Experts of a small language model: vocabulary 8192, 48 experts in each of 9 layers.
Below are experts of layer 3 (counted from 0) of a mixture-of-experts language model. Rows are named router (the router's row for the expert), up (a neuron's input weights, with its number), down (a neuron's output weights, with its number) and show model dimensions 0-191. Each number is 128 + 32 x the weight over its row's rms, rounded and kept within 0 to 255. Numbers have three digits each.
Before each expert's rows: "gets" lists some tokens that make up at least twice as much of what it gets as of all text; "comes after" lists some tokens at least twice as common just before its tokens as in all text. This comes from a sample of Wikipedia text that the model never trained on. Tokens count by the router's weight.

# expert 6
gets: "\n", "- ", "| ", ", ", "\n  ", "), "
comes after: "\n", "|", ")", ";", "\n  ", " "
router:082093159126139141108047104171110123140159130105124103111161102141123101169091119153073154120126145138113087137119153161134101206142117105151119151186131112130126041128061065140145150158087143130147157119150104180160102143126104115114122143106148051139126067115110119112072177116149086095154105108141138127100163164160154104046075093121145126142134171113115164133098085104128121127150159134069121075109129140171121052145088152150145180091094166081170154136138156163123133111121122149121113100223118180073116099152099144144113090184139143119051161156127181091123160181109093187
up0:141197114149114152117054080145171136151161101093110092090016149131100073139128111077115131126151137115152109101070150086096121136148067150172166113089075118159111097130122136130160182075125102109124092116112138190174122115130161108072145139079111154144082170123190067108091060140131132145140111082107088119129114148204131129108106117111104160103109159110092121156086116170178113127122098158110167169170141104120096147121128155136129052093143089150146130113198166107134116075156119144103103120123127128136119127142056107103137117108183099151150123158132082103149165113068198184
down0:109163135118137095128064111152156151132161168137159121157079133149136149091124112157075184102092169130095129134103086111154091117149154131144070132124112142129180140087153097117209127178121051176123048182097109115141093121107078052142127061153126125133150188143076170086116118124113092122122106137186170180149102227151119139138028146111121116113145113165125066152153142090107114105139116185129136091197090105147126123118091136134107190134126182136130070131126115114120194076139121109094140125091127181141150112117112121123088136156149174087117135136128138064140123124096127161

# expert 41
gets: "\n\n", ": ", "of ", "\n", "==", "= "
comes after: "\n\n", "|", ".", ")", "=", "University "
router:132072118136182149094109130120137140149164095112133137186159089143121072153138119059144125120086117129104156152129170164108133127132126098142055158133168139145205093092135109146177121139135108161165046148138090152124114116155123064174126108166130160143061137065202118160167190096131107131159196169089182079148079115095144119133160117168168118181096177087130111140072079149076171124166150129139144093127150094097170172145143120107116145120120100132106137193175067137141136137159106142136158150113147189150117114150134124145092130191140110131144065163154073145152141142093153066
up4:118130064138066128088138147130154146116172144113151137173113134101160135151092136129176137128111053125166082115125100179137096155125101170086130101187179140158115108126112194087086176061153132143179141091166072085115123110171114144066122144143199100121057120172151161134169171143134155143080079181105125104114111164099177109086161161142112103151137193147086149149154071188119123130065119151127102225142187123102146178146173144162106101101087073179155184136125135149105137140107159161141130137158123161108112146088150136124131163162099158114149129102130109128161142112092165100
down4:150190099112077087156105084157113167082139162109087124043147175097130079142162138182094078127152127117153131109176120087107087172162142088138134087148128126139116139085103043067173087189112109111127070076134113131136193116122106129116058112082090096147164163149114132157157166173123160089161131151132128166151092126122165136135114120164098099150145123161129133126086159135194107156162166142113096151167136162133141107172103104122059111071130100114180145110138076134080132134149075110178097097072073084118121093140090158119122099103139153142077144157161165143121103098185088135

# expert 22
gets: "| ", "; ", ": ", "- ", "== ", "=== "
comes after: "\n", " ", ") ", "\n\n", "1 ", "4 "
router:139115103139108156149111098183079165134120107082126057113136108106123163176101117114131149154103146111114068133124133154110128148070168115167156104101146106057135135155145136150072120139186175099080166116085142120111130101086115194151120126153119186071172103140152164109143092092175179166052076167133144131139124209175101120110134119145159156088126147077129136136064183129081125162147107099080070064095155142103128154154144115098094153117184109148119197094139189162126147210153109129141144123112140129099074152101090150167092115088112131116159115146106115075069100160094116142
up0:129139094124085164135121128148111158120147128144106120147112125152142128099157163154103126156093121122082150138151129170112143068108118157104149153115089097137112158111100146121076115143141144104122095111159111090118094136106142155149126111116224089130112111153190124166083101137153178167058141087100192137133112102148140099101069095162163092139120132105175171087151125072165125122112137148067092187112160144168103159145150066201165101159066122161100097120127141084167109058069081121171078203091150123146149212105177142087181148155163082148134152134098111113060070143144126175
down0:168146054166168101091089117129077124092128142061130086128077095081138126150139178140087096116151100202177137116094146051119100150183132086137147106162127127134090100058066168051156114096131104186152081229093189091150100139189123126180110110141062074174129166130112164118132128134186066138168148120164083153079159159160125115141154121152127141144084138143117129189151119167121135100119111084137097136104104098121154134154119156156152131158113135131135141072146158141150111139111157110110126127127116101106112140108098203184133141140099115157161119142158105115138136176166099129

# expert 45
gets: ": ", "- ", "°", "′", "″", "• "
comes after: "- ", "\n", ": ", "• ", "″", "°"
router:125107136178142117095097143150123112090131113146113138142174140146137122120181175146078088099139129190105120100099141196139114163057134090156103158092145109109131128108107072132098135177059120134185177144102159160187195142103118048221155153115134122094066084064135094114147140087151113134134192136137100146126117172142122141156080112120126128116170066135105166127149155152125107112109103157139159184094151158115136128138118057117127134113161125123086111129113175130083166102097089182147137158132160162136209152147181094073162084157163059106126099127122133155090155166167076121
up0:151190093107139109078114189113115056125131133117126143111113171115095111091163127147155064129105132102120168176138157152119073147151095138120105123148118127109143148172121133167191078151110115156184130103099156147135106077128138057120140141164142137129143121161129149197102177090031121149117175148164128149129096095146113157149103152140061156124132142120091168163112181108165143126198182163155083132101127093137093138169142126130184147061100100140087114163086101140090166098172065132193138137124110157123122120114127047077130190137169110063147113108152112157166063172113116106
down0:095101126169095128129101156144151167148164122088115134095133162144151147117070143151105179157089120126114175145191172122120111093082217143113121085153116126161174117082107123142119070134099130114150160095109109091101124135107090113090145169101174114129183168155198142126135194128204051074160080105170101170127084066091126098067071115180094160140139103109125061092151165127101169118145178099132140160068139088179123136141125148147134144139149113122156155098133180107122102130071099162129133093139064166099155075145147127112167107102110123148094106129114135182100091137059112134